{"num_hidden_layers": 11, "hidden_size": 160, "n_experts": 256, "experts_per_token": 6, "d_expert": 32, "d_shared_expert": 0, "hidden_act": "bilinear", "moe_layers": [2, 3, 4, 5, 6, 7, 8, 9, 10], "router_score": "sigmoid", "normalize_top_k": true, "routed_scale": 1.0, "balance_loss": 0.000505, "balance_bias": true, "router_logit_norm": 2.0, "router_bias": true, "n_groups": 8, "groups_per_token": 3, "init_std_router": 0.0125, "lr_router": 0.00107, "vocab_size": 15153, "norm": "layernorm", "norm_eps": 1e-05, "tie_word_embeddings": false, "optimizer": "adamw", "learning_rate": 0.00116, "beta1": 0.95, "beta2": 0.99, "batch_tokens": [32768, 65536, 98304], "max_seq_len": 512, "train_tokens": 311600000, "max_steps": 5314, "dataset": "wikipedia_en"}
Below are experts of layer 4 (counted from 0) of a mixture-of-experts language model. Rows are named router (the router's row for the expert) and show model dimensions 0-159. Each number is 128 + 24 x the weight over its row's rms, rounded and kept within 0 to 255. Numbers have three digits each.
After each expert's rows: a language model's description of what the expert responds to; "mostly gets" lists some tokens that are sent to it at least half of the time. This comes from a sample of Wikipedia text that the model never trained on.

# expert 16
router:121062146098137126141112123112017134216083122123104114122093139100119073183158114145106129170118125135140150155114118120133136133149142120129129134152154098124115135138118149150133122128139155119113132106098138255105122120111163128128133138138125127093154119097076121105121104118133124152134119120130150132121120113109108133131123108101118094129134113127101117124143114132126152113143147126092146102123130115139115139121137112139124106134121096122146128157107118111128122150129126
Common English given names and the opening pieces of surnames in names lists, credits and prose, such as David, Tom, Mc, Ger.
mostly gets: "David ", "Tom ", "Ger", "Chris ", "Joe ", "Jim "

# expert 53
router:105104130078122108151100097116113164154101160151131160190129097131078091164142105135099113138152127139141150155125093124115149165148170125117146146075154106122129186151136134149121138121141158132089100108122132177110153102097140141114115167119108121122142134112116118107126127109079139159126121117131117130148109112099095126132123146195094112116156097124108153117153114124113171112138162151106140132110129141126134141119179118162120104080084097147093136158116120147090095127111141
Year and number pieces like 201, 197, 00 in dates and film lists, and profession nouns such as writer, composer, actress, -ologist.
mostly gets: "writer ", "ologist ", "ologist", "composer ", "drama ", "documentary "

# expert 11
router:137097139129153127115085105080045130217066114140092120141084137089125074189103107144111129184107134131122134125145117096126128144125147120114125126141109121135113116103150129134118132123112125107129148115099122255132111124092142128121156108133105134130140104120071103127137112113140121146096104120090163142099128119143110138107126132121123113129129137120145132138128110104155141104121132105091139112124131130117124144124130122124130119122121134138152112139119120099115105138137126
Contrast words like however and but, first names and surnames (Ian, Jones, Marshall), and word pieces inside proper names such as Sn-icket.
mostly gets: "however", "Ian ", "histor", "Jones", "Marshall ", "business"

# expert 7
router:121128115074147162128141127110102142177104113121120123118116126163106134167134165097112129163095149136156134123118116137116115116117119118117158150121126167116132189140120154081164151148098123094129134131111159148193112129101102136132136116123168138148145112111075126151103159117091088139171128135106109170131135127125125115130153153152143111141095153137121073148155122109103119117154130124112108163143139145136119078173097117122156092117128089128101149101143155131184099127071087
Articles, determiners and prepositions in running prose (a, this, such, to), and verb endings before with/to, as in acquainted with.
mostly gets: "|---|---|---|---|---|", "|---|---|", "Spouse", "See ", "Genre", "Won "

# expert 49
router:153085167085147132111088105121081106163094119092112093132082127126118120153121100179121123163109142131157117135149148087141077124109160125128099144144122110100144129108143122134115135169160142112152114165127115211108106138130143152142125147114118113123160112079108152110091126136135149115161101148118161091135107100118130132103120129166133099111122090139135104124122124140140159133172136155131157112139130084160138163120164089141125089108093123108169128138145165106130092133136110
Capitalized name words in sports and military contexts (Cup, League, Force, Prix, Army) and mid-name pieces in species and place names.
mostly gets: "Force ", "divis", "JPL ", "Cup ", "Tour ", "TKO "

# expert 51
router:138100143129158135127094102069033127227073118134096124147082137095128071187102111142105126181117133136129141132145121098119130135125141119109113128154114126123111135115137141135133131124115129106120137123105127255135113116105139121127144129131118143129142119112085114126130118118142109137108110115093168131113124120152107136111122142132129099119124126133126124139126099103162141107137140106101145114118137117129130145123133120133126109119113127125147114137122122097113099133129116
Nouns, adjectives and prepositions starting new phrases in narrative prose, such as during, including, politic-, newspap-, Office, Revolution, often in political or sports contexts.
mostly gets: "newspap", "politic", "Cincinnati ", "windows ", "coup "

# expert 27
router:112071131111148097123088149109100129209100108125146119103116153126138079131126140106105157183116139116109128150145132117148135102120163113139151153134115113118125160108137110115119143105109149130146108114105136225137091129117138109123109123128141108148143145080075115099115117132121106164113152111115175134100118088166098133121135137099151132128122146100122103139136124112097130095109141092128162125174128137100125098129134113113159124156127087114138137181095161101090110154111124
First pieces of personal and place names after commas, pipes or "of", such as San, Santa, Brook-field, Jør-gensen, J-ed.
mostly gets: "Santa ", "San ", "Rub", "Mich", "Andr", "Fel"

# expert 8
router:130118068118133116155122163141177099120118115089139122119132159136103119153126105116136191112128132161179142143153139154104124119120127109083186172113155153146163109192142121084110108122158173130081102120093099101137145140139088127137066128150114128133105091149145099113092078135123179158128136109121128113137115130091141150130141146128136125154118124165122121156102150143113150158137150184101129135129130123149134141152137141150119080115118103131116112109139122112118103120095129
Sports and career text: country codes in results tables (ARG, AUS, NED), player names in rosters, and words like known, debut, finished.
mostly gets: "ARG ", "AUS ", "NED ", "Running ", "doubles ", "SCO "

# expert 26
router:187108148133120113071173098131167115149124111063154032098117175089135128152119129165150180133132113117122171107123154135178138122133119133158151127101126105119112154134112175107129114175131170125150106116140115070144151168141133124119143139145099118100129166152137143091124131115128128143120125139128078142132077115099161115137129123090129157129128128136110138108102121137130123109115152128158151091140138154127138104143128137124177134120127139114108143138111105165118136117135117
First capital letter or syllable of a proper name, often foreign, in rosters and prose, such as Mc, Abd, Nic, Ber, Š.
mostly gets: "Š", "Ber", "Ther", "Abd", "Nic", "Moh"

# expert 2
router:144107130072150120138081113097089195186098114148136133152106135129148089198115150136121119168126085106136138124146150077147118125113153096127112130131124111135095152147101142132146126123133139097108128099139127205092111102102143147130147150116129094142157120108098149086145121123117081185157122127107143105126113100138142135139145121126115078152146126096148124138142127130121133108170157133131167088125104091122139125131133131143112089159089124136131158149106128101129106145102126
Verbs and nouns of biographical events in narrative prose, such as killed, died, arrested, released, transferred, death, retirement.
mostly gets: "killed ", "kill", "death ", "mother", "daughter", "horiz"

# expert 28
router:142076185115128113132122124159064133176144072107090137139118145131134104158131095138177143147112104122114147162133139099154132112116157143118110142162134123127086172125133138113141092103132150138154118072108124208109113099105158145128126137131146101082116167124071122131101125133103135127122162093151124122118130121131141117138119119110128101118126131130129112082131141131119151132152170147117125083135141102127122139123161094163111135152079082141155133135087129091097134116141108
Final or middle pieces of foreign names and longer words, such as -ez, -ín, Singh, Carlos, and endings like -us, -um, -ia.
mostly gets: "ez ", "anie ", "Avenue ", "ín ", "Singh ", "andro "

# expert 33
router:106197110147121133131162114162139127116130124149112143129141104108126167141150152110168126087149081154103152113132116154134104114124130144152114081122116140154151141153144115123133122107100122143156139137123093042120139101163143135096140109160133152113091107165186144123116136121095166096104102151141113141125179123123115116137115139120100165118089089125121121104122175148104125148141085111126088115095140151145110122110151146151132094118162153162143159118110105185139129091138133
Middle syllables of exotic or classical words and names, often after one capital letter, such as St-yl-es, C-yn-thia, Am-ér-ica, Ele-ph-ant.
mostly gets: "ys", "ayl", "cos", "aph", "opol", "′"